config.toml
norm = "rmsnorm"
attn_scale = 0.125
weight_decay = 0.18
batch_tokens = [65536, 131072, 196608]
steps = 11566
Below are experts of layer 9 (counted from 0) of a mixture-of-experts language model. Rows are named router (the router's row for the expert), down (a neuron's output weights, with its number) and show model dimensions 168-223. Each number is 50 + 15 x the weight over its row's rms, rounded and kept within 0 to 99.
Before each expert's rows: a language model's description of what the expert responds to. This comes from a sample of Wikipedia text that the model never trained on.

# expert 53
What it handles: Infinitival "to" after verbs and nouns ("contract to play"), articles, colons after labels, list dashes, and modals like would, could, must.
router:59 45 54 53 52 23 24 60 39 58 51 52 35 65 51 56 41 65 23 36 22 46 52 50 55 50 32 36 45 26 62 68 56 56 57 29 32 45 48 65 41 64 36 34 44 58 52 80 50 31 24 63 32 69 61 70
down0:66 59 41 46 24 09 44 59 42 65 73 49 34 27 44 46 25 34 70 52 50 74 75 66 57 49 59 54 73 56 33 40 43 50 56 24 33 42 61 64 30 42 59 56 73 51 65 60 53 67 54 79 57 36 31 75
down1:53 39 60 63 30 37 58 42 59 47 54 23 53 40 58 51 69 40 71 58 52 45 43 60 44 75 46 37 40 32 65 28 52 40 50 12 66 46 44 31 30 45 34 47 49 36 50 59 42 44 38 28 73 37 72 59
down2:22 68 69 42 64 47 58 69 38 45 75 47 34 38 53 43 42 69 45 55 48 39 45 61 46 37 61 60 28 40 30 81 51 53 39 20 58 50 38 45 33 47 57 46 59 72 63 39 23 49 68 53 54 25 28 49
down3:58 61 32 31 53 74 36 68 40 59 58 40 52 59 70 60 47 57 71 52 50 42 65 39 71 64 46 82 42 75 49 70 69 42 32 41 55 55 23 34 46 46 35 51 32 39 45 61 55 44 39 67 71 51 77 44
down4:18 29 39 65 58 24 57 43 67 46 39 44 38 55 45 79 70 30 60 49 32 55 59 71 58 56 51 38 82 49 57 63 67 47 46 55 47 59 65 55 55 61 58 42 46 78 38 47 66 41 53 41 52 63 67 57
down5:27 29 81 56 47 53 51 52 50 45 41 77 69 45 57 58 59 49 38 62 38 58 46 85 38 25 29 66 54 57 48 56 49 32 59 58 43 16 45 49 44 48 64 51 66 43 50 31 56 48 42 44 46 33 54 65
down6:49 43 56 43 31 73 37 57 30 73 49 47 38 72 59 41 32 56 54 58 50 57 43 44 35 49 16 32 73 57 67 55 35 54 61 57 63 54 51 30 31 23 54 37 23 30 25 49 53 57 45 55 55 55 74 39
down7:47 54 66 50 46 56 51 60 39 76 60 40 50 57 68 68 31 54 34 64 57 34 50 56 52 20 73 54 73 36 51 47 20 19 54 59 44 37 41 46 33 48 49 67 55 42 48 44 32 33 44 30 72 75 54 61
down8:55 58 60 70 35 35 80 65 58 78 39 75 31 41 44 33 50 51 53 53 53 34 54 63 43 74 47 41 57 34 39 49 40 55 54 50 59 62 53 55 45 44 73 50 42 50 33 61 49 93 61 60 56 44 70 70
down9:40 36 45 44 60 50 40 73 30 50 72 55 52 86 75 20 39 59 55 37 47 44 46 61 39 64 39 57 40 60 55 35 50 47 42 58 40 78 21 39 50 66 31 31 74 56 65 45 66 44 56 41 48 47 28 58
down10:63 43 43 46 44 43 72 68 50 22 28 62 59 41 47 56 55 47 58 54 52 42 65 42 66 34 52 50 36 42 62 41 41 35 54 30 74 50 74 35 62 50 30 38 49 40 47 70 48 30 31 25 29 63 54 50
down11:42 50 43 65 44 38 43 61 47 59 44 37 19 52 54 47 46 45 42 50 46 49 41 38 29 73 39 47 51 28 41 48 53 46 27 57 55 72 30 55 54 66 79 17 63 72 50 29 58 28 25 46 46 72 42 19
down12:59 42 66 29 49 46 46 52 32 47 41 53 57 36 59 48 41 44 59 60 20 51 54 62 55 62 66 53 42 50 63 54 40 44 69 56 60 40 40 41 52 53 64 55 30 47 71 75 40 54 51 79 37 22 31 58
down13:47 49 43 59 71 52 78 47 47 48 64 66 56 49 39 39 70 49 43 34 39 58 60 38 57 26 60 70 33 22 64 60 27 54 55 58 49 87 38 54 51 57 50 37 52 61 51 55 33 41 44 34 54 73 70 37
down14:44 41 46 37 52 36 44 50 36 53 80 62 64 40 29 33 55 44 53 47 52 46 65 35 30 47 53 32 44 55 48 46 50 16 48 62 51 56 45 34 48 59 50 49 63 37 66 76 42 52 54 24 46 42 20 58
down15:50 73 53 40 64 42 77 85 47 63 58 39 42 59 64 66 60 53 54 51 38 46 36 49 41 51 33 72 17 75 75 55 54 62 41 33 57 51 22 25 35 40 44 61 54 71 33 69 45 64 34 33 42 24 46 54
down16:61 44 42 37 31 56 27 52 51 55 63 31 36 50 50 62 43 51 62 53 56 51 48 37 53 62 35 55 34 47 71 47 72 40 58 61 40 51 14 48 54 24 72 55 50 60 15 26 99 64 35 50 31 47 32 26
down17:45 77 85 61 37 48 40 54 32 79 56 35 29 35 43 61 23 52 68 78 62 42 73 46 68 44 58 68 28 43 39 77 41 43 64 61 45 43 49 38 50 63 59 43 60 27 54 39 53 32 74 64 77 73 56 65
down18:62 43 31 70 60 53 77 72 79 59 47 35 46 52 68 40 53 77 51 44 54 50 53 42 58 62 29 42 61 11 55 64 57 38 42 42 66 64 84 42 37 41 46 48 38 62 53 61 72 27 50 70 41 38 56 52
down19:47 55 33 66 30 34 43 74 33 30 50 65 21 61 44 42 48 81 52 55 50 53 62 36 63 52 42 49 69 45 62 63 37 58 73 36 34 43 69 41 28 55 59 51 67 69 31 60 54 52 66 41 45 48 49 58
down20:38 47 40 50 47 35 48 46 69 35 56 60 50 24 54 70 60 35 53 65 76 47 34 68 46 31 70 54 52 35 39 75 43 56 49 40 00 48 51 65 59 49 56 54 53 20 61 41 61 44 29 70 48 39 72 75
down21:70 31 58 75 54 33 30 56 29 77 61 25 73 29 66 46 46 77 54 42 55 50 63 58 72 42 53 73 70 47 56 66 48 58 33 46 47 40 48 57 46 56 45 37 84 59 70 53 67 60 44 42 55 49 51 55
down22:45 59 63 32 34 44 57 51 47 29 31 39 59 40 24 67 41 62 43 59 46 49 38 50 62 40 70 57 66 30 34 73 85 66 55 35 50 32 54 29 25 51 59 41 46 62 66 34 47 54 50 87 35 45 46 65
down23:41 59 60 63 69 72 37 55 58 58 28 78 71 33 56 61 60 30 31 74 24 60 55 68 34 50 29 46 26 29 30 53 81 46 52 63 41 62 19 86 40 31 45 35 70 51 46 36 76 22 31 24 38 47 46 61
down24:57 84 37 66 34 60 64 38 47 34 35 39 44 44 37 63 51 51 45 32 36 39 20 30 58 36 38 46 43 39 65 30 42 59 54 70 12 62 54 38 67 29 27 63 45 48 57 69 63 47 41 36 54 43 40 34
down25:55 52 30 57 35 52 31 57 83 42 39 49 56 22 36 48 51 36 59 36 73 64 37 68 51 60 52 67 70 58 68 60 45 35 85 57 56 35 38 50 43 50 41 38 54 39 26 69 39 57 59 54 40 68 46 51
down26:63 43 31 39 52 71 45 39 55 58 53 63 66 54 47 51 51 46 19 62 35 62 60 17 49 45 45 44 83 29 53 66 42 36 45 35 56 39 51 53 34 34 47 65 92 31 77 74 29 51 24 48 59 30 71 64
down27:61 51 46 72 34 45 37 52 82 64 28 67 44 39 31 49 31 62 36 55 63 19 44 45 76 62 55 57 44 52 48 61 50 72 60 74 59 28 65 46 38 50 53 32 55 54 56 19 53 32 36 32 16 29 44 53
down28:57 55 53 76 62 39 56 77 41 31 45 43 59 58 43 55 81 63 38 32 51 57 52 30 62 40 51 54 69 45 58 40 63 56 59 55 65 58 49 58 47 56 66 29 32 79 58 38 86 54 73 35 50 62 36 58
down29:45 56 28 33 42 82 52 36 37 60 73 71 16 31 87 52 44 40 38 51 30 26 65 54 25 32 45 47 53 52 50 58 42 37 55 26 48 57 64 68 62 22 37 56 41 55 54 35 48 40 19 10 43 34 60 60
down30:29 41 36 60 51 62 62 36 64 77 38 38 34 37 85 70 48 38 42 55 35 58 47 68 23 55 68 35 48 33 50 60 37 32 48 64 51 65 44 79 53 56 44 27 60 44 55 55 40 61 51 78 47 56 31 33
down31:31 65 64 09 53 43 18 61 31 39 60 42 60 58 57 50 42 56 51 57 49 67 61 53 20 59 59 50 44 47 69 67 51 30 66 30 53 28 65 52 63 63 71 66 54 49 52 44 48 38 60 49 57 46 58 42
down32:37 48 32 88 45 60 48 29 50 41 35 34 58 52 66 44 60 59 57 74 47 66 41 32 69 56 42 81 39 61 68 64 41 39 34 77 61 66 59 64 55 38 39 81 28 35 49 37 38 26 53 64 45 55 44 54
down33:51 55 38 51 59 32 36 58 49 56 48 59 35 64 51 47 56 70 36 41 49 50 57 81 57 29 27 72 52 23 27 68 46 35 52 54 50 43 37 60 56 51 43 52 33 40 53 48 68 43 52 23 67 61 61 63
down34:35 51 75 42 46 49 29 82 51 50 37 22 32 66 32 65 44 33 44 47 56 37 43 33 50 39 60 46 40 32 83 59 85 46 62 52 74 65 63 60 42 28 39 55 43 45 28 46 65 47 50 60 25 59 56 77
down35:52 34 44 63 56 23 40 50 27 55 70 57 40 36 63 40 56 53 58 53 59 28 41 44 76 45 61 59 35 30 59 36 34 57 49 53 52 47 60 74 43 43 53 47 45 68 50 51 25 30 54 40 50 71 53 74
down36:59 29 62 50 58 37 68 49 64 46 49 51 68 74 41 44 56 45 56 29 57 37 55 49 85 65 51 39 57 58 65 49 49 82 63 42 48 09 35 42 49 59 46 36 66 34 27 44 47 60 72 37 32 57 44 45
down37:38 38 72 53 57 46 62 27 55 46 41 60 46 49 45 60 63 41 42 75 23 56 52 52 67 29 54 42 67 68 57 56 60 52 54 62 58 51 81 39 45 48 57 37 50 40 59 56 60 34 56 56 30 28 40 47
down38:40 51 23 63 60 50 30 48 39 44 48 60 48 26 30 52 44 37 38 43 58 52 60 55 31 74 41 50 33 33 37 47 72 45 59 60 35 61 30 40 58 52 54 65 52 65 51 47 72 14 36 63 29 62 36 28
down39:76 50 50 53 55 52 45 56 50 75 64 44 80 48 26 30 12 47 64 40 33 54 35 73 64 50 34 21 64 27 42 48 42 27 69 42 61 48 39 24 51 66 33 63 44 47 59 75 73 45 54 36 48 41 43 34
down40:44 19 37 39 63 42 20 51 42 40 72 45 58 53 90 47 44 36 54 31 43 72 59 47 53 66 40 47 38 69 61 35 44 41 37 63 50 37 33 48 68 44 37 51 55 42 50 74 41 56 82 26 38 43 40 76
down41:48 62 61 31 56 44 65 32 37 47 39 37 59 19 19 52 62 48 32 85 42 55 88 46 62 22 81 45 55 33 51 47 36 38 30 38 23 12 82 53 37 43 44 69 37 32 54 43 52 55 35 53 46 49 58 38
down42:92 88 40 53 59 36 36 39 21 57 39 44 50 42 56 57 59 58 49 42 35 58 43 45 48 47 63 48 18 53 38 42 56 63 46 55 32 63 52 29 67 09 47 40 34 55 55 57 78 62 47 19 65 38 29 66
down43:52 66 44 49 53 69 59 17 38 32 44 45 46 39 60 36 43 69 13 37 21 91 77 64 45 65 34 34 54 43 55 74 26 34 76 48 63 58 49 55 72 37 53 47 47 59 36 39 38 32 36 44 65 22 49 53
down44:57 56 45 56 52 70 49 35 60 37 43 33 33 57 69 47 68 70 38 77 48 49 63 48 41 68 54 66 69 63 33 43 34 53 49 29 49 49 47 49 70 64 43 65 61 34 61 52 68 57 26 77 15 37 45 65
down45:38 67 19 56 48 60 60 23 48 61 49 67 49 50 59 74 41 37 60 42 32 69 54 37 65 28 47 57 41 79 59 49 56 41 59 49 37 55 52 46 46 31 34 43 49 72 48 32 74 59 57 58 59 48 43 74
down46:62 46 47 78 85 43 66 65 49 49 33 65 65 36 44 62 64 29 72 60 37 56 22 43 41 39 59 70 56 82 52 21 67 28 40 51 85 28 42 43 53 58 70 61 19 57 55 50 74 55 67 66 80 53 61 37
down47:32 46 34 62 43 59 44 45 58 52 46 27 43 26 32 74 60 40 55 44 45 47 66 46 74 41 54 47 53 44 71 41 64 43 57 42 68 78 47 71 53 64 47 75 33 34 60 31 58 31 37 39 42 78 63 40
down48:35 48 51 70 44 37 39 43 65 18 51 62 39 59 46 60 10 48 72 51 35 61 34 56 50 45 62 79 54 50 53 52 45 39 67 57 50 11 39 41 41 48 32 24 43 41 57 26 49 31 33 64 37 36 28 66
down49:67 80 31 52 64 54 40 43 23 45 48 51 26 63 78 44 24 28 46 39 62 65 70 61 62 52 52 52 46 68 35 51 52 66 91 33 34 62 56 41 22 22 64 47 34 60 52 60 30 68 30 56 80 55 46 63
down50:49 41 58 69 57 42 38 60 59 60 50 53 41 54 56 43 78 32 52 60 47 57 46 43 50 40 45 74 64 59 70 14 32 47 39 62 56 37 21 71 47 44 46 47 31 69 37 57 60 21 32 48 30 73 47 42
down51:39 64 63 66 41 68 41 27 31 40 61 74 45 24 33 44 61 58 19 56 56 37 65 68 64 26 41 39 52 31 51 74 45 51 85 57 49 32 73 49 43 59 68 56 67 38 58 48 60 42 59 30 32 65 48 82
down52:56 44 37 47 65 42 62 50 64 74 59 37 69 44 36 56 44 55 23 40 36 41 23 66 91 09 40 49 47 53 34 66 31 36 42 55 66 52 78 36 56 50 45 76 56 55 72 45 69 99 49 43 79 29 72 59
down53:41 34 50 64 49 38 44 54 47 31 54 56 58 32 57 35 34 44 60 55 44 69 77 52 47 44 51 39 25 45 67 37 46 34 20 53 54 75 65 44 47 37 59 59 02 52 49 49 46 26 85 62 44 58 87 68
down54:62 49 64 53 24 36 55 68 61 52 17 59 58 41 42 58 48 56 55 47 60 67 36 53 70 54 50 42 58 53 69 67 43 50 33 59 47 52 62 47 39 59 65 29 62 42 70 67 58 54 66 49 67 41 48 47
down55:37 50 38 60 50 46 66 19 42 64 43 46 26 52 77 46 64 50 49 62 42 34 43 66 51 32 41 69 45 57 40 42 65 36 47 56 50 50 64 55 33 26 40 34 33 42 35 13 40 37 56 44 34 49 64 39
down56:41 41 41 47 49 65 30 46 44 63 26 57 69 50 59 39 48 59 48 56 56 45 34 65 35 37 51 35 39 33 63 47 31 27 47 41 44 39 55 48 38 27 49 47 44 48 63 56 46 43 50 79 42 77 56 49
down57:42 60 36 51 37 41 39 43 56 54 28 66 65 57 46 43 38 49 26 34 55 59 28 52 52 54 61 48 47 68 61 52 47 41 49 59 40 51 55 68 56 49 79 30 61 67 58 44 35 43 34 62 39 76 53 44
down58:39 41 46 58 39 53 61 40 38 22 57 61 13 50 25 21 22 82 59 44 50 47 61 54 51 24 43 55 51 55 59 63 27 17 61 63 41 24 45 54 53 94 49 30 70 38 57 60 45 22 32 68 64 59 70 45
down59:31 65 47 64 40 67 49 70 67 52 46 34 51 39 71 48 63 41 37 57 44 47 52 39 35 44 46 64 41 56 60 69 65 45 74 39 45 44 69 54 83 59 57 38 43 32 54 42 70 35 40 42 22 50 52 74
down60:51 49 56 42 70 80 65 52 36 48 73 45 32 62 46 68 36 74 55 55 44 45 75 22 30 39 44 26 24 53 52 54 68 50 68 64 44 13 48 38 66 47 19 47 48 47 64 25 63 46 17 15 71 63 65 52
down61:56 21 55 31 41 34 69 26 59 41 51 45 82 56 57 68 54 46 61 28 61 38 51 54 53 34 29 44 37 36 54 68 65 65 29 51 48 64 55 24 59 66 46 66 41 37 65 37 67 45 53 52 61 71 50 72
down62:41 37 63 55 65 30 35 64 43 38 46 66 66 36 66 51 37 55 60 37 60 83 76 46 63 24 54 48 45 53 35 37 24 46 49 39 62 47 78 59 48 55 56 68 37 39 48 38 37 43 56 67 69 68 74 73
down63:70 70 29 45 74 39 45 45 58 08 50 54 59 57 41 49 56 59 38 29 22 65 33 33 77 52 31 51 47 60 44 31 71 38 64 48 41 46 52 43 75 43 41 45 34 63 49 64 43 37 56 62 29 68 23 39
down64:52 60 29 56 46 24 56 49 37 87 44 79 89 40 85 28 46 48 45 38 57 67 36 31 37 52 64 44 59 48 63 55 46 43 71 52 56 59 36 47 59 20 83 45 33 40 53 48 36 52 53 47 60 28 57 38
down65:76 53 59 22 43 46 51 54 44 56 70 56 56 68 75 38 50 65 57 49 45 81 69 59 41 37 49 46 57 74 52 39 43 57 64 72 46 46 48 39 40 39 55 57 62 54 72 52 64 53 45 40 56 42 43 40
down66:13 50 35 67 52 26 41 55 53 64 50 51 66 60 51 57 51 59 48 55 49 76 54 23 41 53 56 36 58 41 67 44 31 16 69 44 39 41 57 51 56 38 39 55 69 33 41 48 14 21 23 14 54 48 25 59
down67:55 43 57 48 39 42 69 62 76 65 48 40 70 72 69 83 76 28 53 43 64 47 45 59 30 63 44 27 49 63 34 62 47 67 80 54 45 65 53 48 78 40 42 46 60 62 59 51 84 46 37 71 46 30 21 55
down68:52 43 47 62 68 62 63 46 49 64 67 21 67 46 51 59 39 51 38 82 44 54 26 53 62 53 55 35 06 41 55 49 44 53 53 71 39 52 50 48 65 19 58 53 60 58 57 39 81 48 70 52 58 44 64 51
down69:48 31 87 35 37 72 30 46 56 70 77 58 39 52 39 69 49 51 73 64 78 52 51 48 23 40 41 54 45 46 60 50 52 73 48 45 36 47 26 52 52 54 53 33 61 64 26 57 63 23 47 65 58 60 46 85
down70:46 35 51 43 69 48 55 46 59 66 20 37 67 73 65 52 52 32 53 52 23 47 65 53 74 91 44 47 55 39 64 49 61 56 55 68 57 56 53 49 63 55 62 68 30 66 23 58 47 22 48 71 50 71 67 47
down71:64 65 37 23 78 46 40 32 17 69 54 64 42 77 57 44 72 63 31 51 53 34 16 52 50 61 67 69 33 69 62 57 58 66 57 55 50 62 28 36 54 49 37 33 74 63 42 61 26 55 68 41 46 67 56 65
down72:79 60 54 69 34 39 42 18 61 56 48 61 58 70 61 25 52 52 74 32 54 51 54 74 56 50 47 86 77 42 60 33 54 38 69 41 49 63 57 27 46 42 43 37 20 54 40 58 58 73 44 50 61 50 34 50
down73:48 37 22 66 58 47 39 43 49 51 29 62 43 41 76 51 68 27 65 55 46 46 52 41 49 50 51 48 50 52 58 61 54 53 55 55 36 35 58 43 36 63 53 49 52 41 43 49 34 66 17 47 38 82 70 44
down74:32 20 51 45 30 21 67 48 60 53 50 47 40 48 42 28 86 62 42 74 18 43 53 47 62 52 76 46 34 59 52 56 50 39 47 68 33 51 60 48 50 52 32 37 40 44 60 57 48 39 35 30 35 53 46 41
down75:47 52 44 54 80 50 68 44 57 40 47 61 32 43 20 59 40 38 45 12 42 44 75 44 52 00 74 51 34 25 32 52 60 31 37 56 26 44 51 22 91 30 64 46 14 46 71 69 38 46 69 40 50 72 46 61
down76:29 52 38 67 58 29 28 50 67 65 47 54 61 51 60 61 43 50 45 31 54 27 39 44 70 48 32 43 47 35 71 59 43 36 44 49 80 56 41 84 50 61 75 47 54 43 56 54 57 39 37 63 36 56 29 62
down77:40 55 49 44 29 69 54 82 59 43 59 26 53 31 41 38 32 49 51 43 59 56 46 55 51 40 62 57 53 50 48 71 47 78 31 57 67 45 70 48 52 37 58 64 68 60 56 65 56 56 57 50 49 40 31 27
down78:37 70 76 57 29 41 39 22 40 33 60 61 30 48 46 49 50 20 62 31 44 55 44 29 41 43 49 40 76 39 39 41 64 63 60 58 44 62 53 83 37 54 56 61 36 68 50 60 53 68 42 53 55 54 54 55
down79:59 42 77 23 54 88 45 63 62 67 52 35 53 67 36 48 48 51 51 65 34 77 40 50 52 69 33 72 67 77 52 44 46 49 58 40 61 38 71 62 58 30 87 57 77 77 35 63 60 37 69 45 30 47 32 59
down80:48 39 20 32 63 59 41 26 50 53 64 41 44 54 42 30 53 35 42 62 66 35 56 38 45 87 65 59 45 50 51 51 41 65 61 53 53 58 24 53 30 61 24 46 47 72 48 30 50 64 65 53 77 50 37 71
down81:48 39 15 69 52 28 57 67 36 94 38 71 34 50 22 44 63 47 45 42 35 33 56 50 59 41 43 36 36 30 64 55 36 93 74 63 49 54 56 65 32 47 76 43 48 40 53 56 57 48 61 63 15 69 47 47
down82:24 52 48 47 55 77 62 38 51 39 27 59 43 46 32 45 61 65 38 62 85 62 68 50 31 36 96 34 46 48 67 45 59 84 64 34 33 35 14 20 40 32 47 61 64 28 65 58 56 60 49 34 48 59 78 55
down83:66 61 61 57 66 56 51 66 69 82 51 42 50 64 39 46 62 55 59 55 61 67 54 57 21 56 28 30 54 42 47 31 49 64 48 68 45 77 58 51 81 71 45 56 39 30 64 61 59 42 34 51 44 48 28 39
down84:82 34 44 37 42 48 39 31 75 52 41 65 37 46 62 32 35 52 58 50 53 45 71 65 51 45 70 53 36 61 68 45 65 34 57 35 38 44 48 43 53 34 47 50 76 55 48 38 45 54 56 39 33 47 44 40
down85:44 40 30 58 40 64 35 41 54 46 58 28 77 34 77 55 40 42 29 35 31 38 21 62 65 55 30 54 36 41 26 35 51 45 39 32 54 52 43 51 64 51 37 55 47 45 29 45 40 78 49 13 33 34 54 77
down86:57 58 30 54 64 50 57 28 59 38 66 87 57 42 47 23 62 40 39 31 74 45 42 60 41 36 44 77 26 35 38 65 52 47 29 52 38 42 46 75 39 42 30 43 65 70 43 30 19 54 63 57 42 28 52 26
down87:48 73 53 44 40 25 64 56 64 63 24 49 72 36 67 60 36 39 88 41 47 48 61 33 79 43 60 41 39 53 59 41 71 72 69 43 54 50 54 40 59 58 67 34 54 50 54 56 73 64 64 58 54 33 38 48
down88:51 41 37 45 24 41 44 55 60 57 40 48 65 42 45 66 21 67 55 60 64 54 44 37 56 24 30 25 40 71 49 72 54 64 32 66 43 21 62 62 57 21 54 56 45 34 51 61 54 60 73 55 60 36 58 50
down89:64 62 50 50 34 43 42 51 55 55 39 63 31 36 56 76 42 56 51 48 76 38 54 74 66 48 37 35 53 56 85 69 59 69 31 59 35 26 60 62 53 53 58 45 33 62 48 32 51 82 68 57 67 61 35 61
down90:28 67 61 20 37 42 32 86 52 14 45 57 66 44 72 45 64 22 35 56 56 67 84 40 41 53 54 61 53 44 50 38 53 50 42 46 54 73 62 68 50 55 51 44 51 53 48 54 35 40 52 40 44 97 66 49
down91:48 54 34 89 48 63 62 45 48 82 56 62 56 47 43 53 49 39 54 61 46 49 38 53 50 51 70 64 55 83 19 50 23 35 45 59 44 70 61 52 77 32 52 66 52 40 65 54 23 52 69 54 48 65 57 62
down92:56 41 44 76 53 45 39 68 56 54 58 48 45 57 75 36 38 53 48 37 58 43 26 45 48 71 40 60 24 48 58 52 59 57 48 67 66 58 33 70 48 42 57 29 69 66 89 54 65 33 56 42 33 41 53 66
down93:29 44 40 61 52 58 22 69 53 35 28 80 40 50 52 60 39 26 58 35 53 48 44 27 38 37 33 40 48 38 63 64 49 50 59 59 51 73 43 51 66 54 53 50 29 54 55 42 56 35 61 52 58 86 46 58
down94:60 59 51 69 50 64 30 38 44 86 42 58 36 39 87 63 36 31 44 40 85 40 40 49 60 71 47 42 28 71 69 56 61 72 19 40 57 42 65 68 58 44 72 45 45 51 46 52 77 50 67 59 39 16 48 65
down95:73 34 61 59 35 53 78 46 41 33 51 40 63 67 37 48 57 45 69 64 61 40 40 43 66 27 45 26 45 35 78 58 72 56 33 62 59 67 69 56 58 62 39 63 68 34 53 48 33 39 72 31 75 44 29 51
down96:44 76 66 26 63 55 52 42 08 48 77 54 68 52 34 24 51 36 63 65 40 48 59 38 16 17 28 76 50 55 59 50 56 75 71 58 46 73 50 53 52 19 35 45 59 67 37 54 46 47 63 64 48 23 31 36
down97:52 37 43 71 43 48 70 52 91 79 55 69 60 29 38 63 40 54 71 62 36 34 57 49 30 65 42 45 44 37 72 53 68 21 39 59 54 55 67 51 18 49 55 28 45 38 56 35 50 63 59 25 50 48 19 39
down98:51 29 51 50 67 74 47 58 54 45 71 48 44 46 37 47 40 54 46 53 59 62 80 60 72 57 57 43 62 51 40 57 40 50 23 47 47 63 75 46 55 50 51 65 42 60 41 69 39 47 56 59 67 27 61 58
down99:64 53 21 38 66 44 56 44 50 26 45 61 33 61 47 54 65 48 36 58 63 50 37 52 44 37 65 67 67 26 70 41 44 25 70 48 51 50 30 28 38 39 68 55 41 59 37 63 47 71 52 68 51 97 47 37
down100:32 45 54 60 45 60 67 40 36 47 80 53 47 46 52 55 51 55 50 49 70 31 46 57 78 42 43 47 45 27 37 39 56 28 40 50 70 48 44 52 34 53 41 37 42 67 47 41 76 86 56 30 46 75 51 49
down101:42 58 35 47 33 49 24 47 59 33 62 46 90 41 47 48 48 56 69 48 65 39 38 46 41 62 35 59 77 35 52 40 59 26 75 45 70 54 52 48 33 44 51 33 46 39 44 97 47 54 56 69 66 68 55 60
down102:41 46 54 23 38 42 47 26 71 57 50 53 22 65 43 54 44 50 47 44 18 32 49 67 41 30 26 68 53 49 49 66 40 64 50 41 27 41 46 70 44 58 62 35 56 29 75 50 60 46 45 48 47 34 43 56
down103:42 38 41 62 49 35 81 38 62 50 41 58 43 58 80 52 56 73 33 39 30 72 41 61 54 14 24 47 46 41 58 67 52 64 52 41 46 15 59 50 76 51 86 45 55 59 37 55 77 72 18 38 39 71 39 59
down104:60 52 46 73 70 35 68 54 45 44 42 72 30 55 49 56 52 54 40 46 41 61 32 60 42 57 31 64 53 61 67 70 72 44 54 31 45 29 54 68 44 50 67 66 59 33 50 59 63 72 34 47 38 57 59 51
down105:52 50 38 42 65 51 61 52 83 77 35 37 68 49 43 58 45 40 26 62 52 74 37 58 75 34 51 57 69 54 60 62 41 77 19 53 48 44 68 50 54 34 63 53 55 56 28 72 45 74 57 20 47 66 45 65
down106:29 39 62 50 61 51 24 33 63 46 43 55 66 64 44 67 47 44 61 59 21 44 43 19 37 39 61 65 54 34 72 57 49 57 48 49 62 08 84 36 59 50 48 48 98 31 39 36 53 64 84 27 52 74 48 55
down107:49 44 46 66 57 43 34 64 60 41 47 50 69 34 51 45 27 33 26 49 47 44 47 43 57 45 32 68 85 42 39 82 75 42 53 71 56 45 33 45 57 32 41 25 52 55 38 56 66 58 55 30 46 60 42 76
down108:42 33 40 41 10 25 57 71 50 52 53 33 44 40 38 09 52 45 69 35 47 57 62 48 81 46 53 60 65 79 41 80 42 40 77 41 43 50 60 36 71 55 35 49 43 52 69 61 69 51 73 78 47 31 36 62
down109:72 62 85 55 57 33 45 52 43 34 37 70 60 47 45 57 11 77 65 62 30 34 59 57 49 47 30 52 65 33 60 62 27 67 56 42 40 29 67 37 57 19 47 47 65 79 42 31 32 75 34 40 44 36 64 52
down110:45 47 60 51 60 44 52 46 45 26 42 70 46 65 37 47 45 51 29 25 32 41 44 48 50 47 31 61 74 40 58 70 45 39 36 76 58 53 44 26 75 66 32 43 27 56 75 49 69 53 31 89 48 46 39 70
down111:58 79 64 93 48 57 36 33 57 46 45 48 20 49 50 52 37 63 47 49 44 49 38 66 41 47 45 50 52 40 78 69 55 41 80 51 56 34 44 49 48 43 45 52 71 50 42 64 58 49 57 41 40 80 35 55
down112:40 54 46 59 45 61 39 42 47 47 49 41 55 25 34 74 62 57 54 40 65 38 31 45 62 67 66 72 46 38 61 43 42 30 68 47 29 67 16 47 47 48 46 47 64 25 52 48 23 67 15 31 50 44 89 62
down113:19 62 59 47 50 46 48 46 46 66 49 71 45 55 56 51 45 48 59 51 66 84 48 50 78 55 74 48 71 76 53 28 47 60 60 62 59 40 61 45 22 56 47 49 30 50 39 38 34 51 49 57 65 72 25 55
down114:40 56 69 58 73 32 53 59 48 39 32 33 36 49 44 28 55 24 74 98 49 59 67 55 50 59 57 70 39 56 53 40 81 33 68 46 11 62 67 91 47 39 54 52 55 63 56 66 66 53 70 55 36 60 54 74
down115:40 50 21 51 56 41 51 47 43 31 35 95 31 15 25 69 38 31 60 35 33 61 78 44 40 61 44 36 36 19 33 48 38 28 63 40 43 20 41 65 43 50 28 82 48 30 67 47 22 46 72 49 70 21 42 66
down116:74 46 52 35 59 32 47 56 63 13 34 32 67 33 62 78 58 24 62 46 65 88 86 32 61 32 73 42 58 29 31 55 37 45 55 36 42 48 31 64 32 59 52 44 52 72 57 59 30 42 41 72 42 77 47 51
down117:53 42 24 45 41 66 71 54 34 71 48 77 16 81 50 45 49 80 40 35 48 30 67 43 53 36 62 58 55 15 68 78 43 52 73 56 53 53 39 44 51 59 71 67 49 37 40 35 65 54 64 40 40 30 47 43
down118:35 74 58 70 25 30 21 41 44 63 80 63 24 59 47 45 63 49 33 29 57 26 76 43 38 68 50 36 67 59 33 63 30 42 43 36 57 19 48 35 53 62 48 37 65 41 42 45 31 45 38 50 43 73 41 36
down119:35 60 63 38 35 49 62 70 73 59 78 57 41 61 67 46 46 57 49 46 37 38 38 53 68 78 42 56 60 52 58 54 71 81 54 75 44 45 64 47 50 55 54 38 65 33 58 65 58 50 37 28 53 45 26 54
down120:41 23 53 39 48 50 31 35 49 26 44 50 72 38 46 71 66 68 51 43 52 59 75 39 78 57 50 40 41 76 61 56 53 42 40 45 63 41 63 57 32 64 60 40 66 35 47 39 51 23 49 46 49 63 87 58
down121:53 38 47 85 56 48 54 73 39 48 43 64 82 67 50 72 60 21 57 49 36 45 42 38 57 63 53 43 66 46 37 20 56 60 34 33 34 58 54 43 45 67 47 31 61 50 34 34 59 44 48 43 27 46 56 66
down122:44 44 32 47 58 72 53 29 49 65 47 62 53 59 33 64 32 50 43 32 39 49 52 64 48 30 39 47 55 38 57 25 46 48 67 70 57 39 33 55 62 50 51 36 33 55 39 52 38 54 43 33 60 72 35 68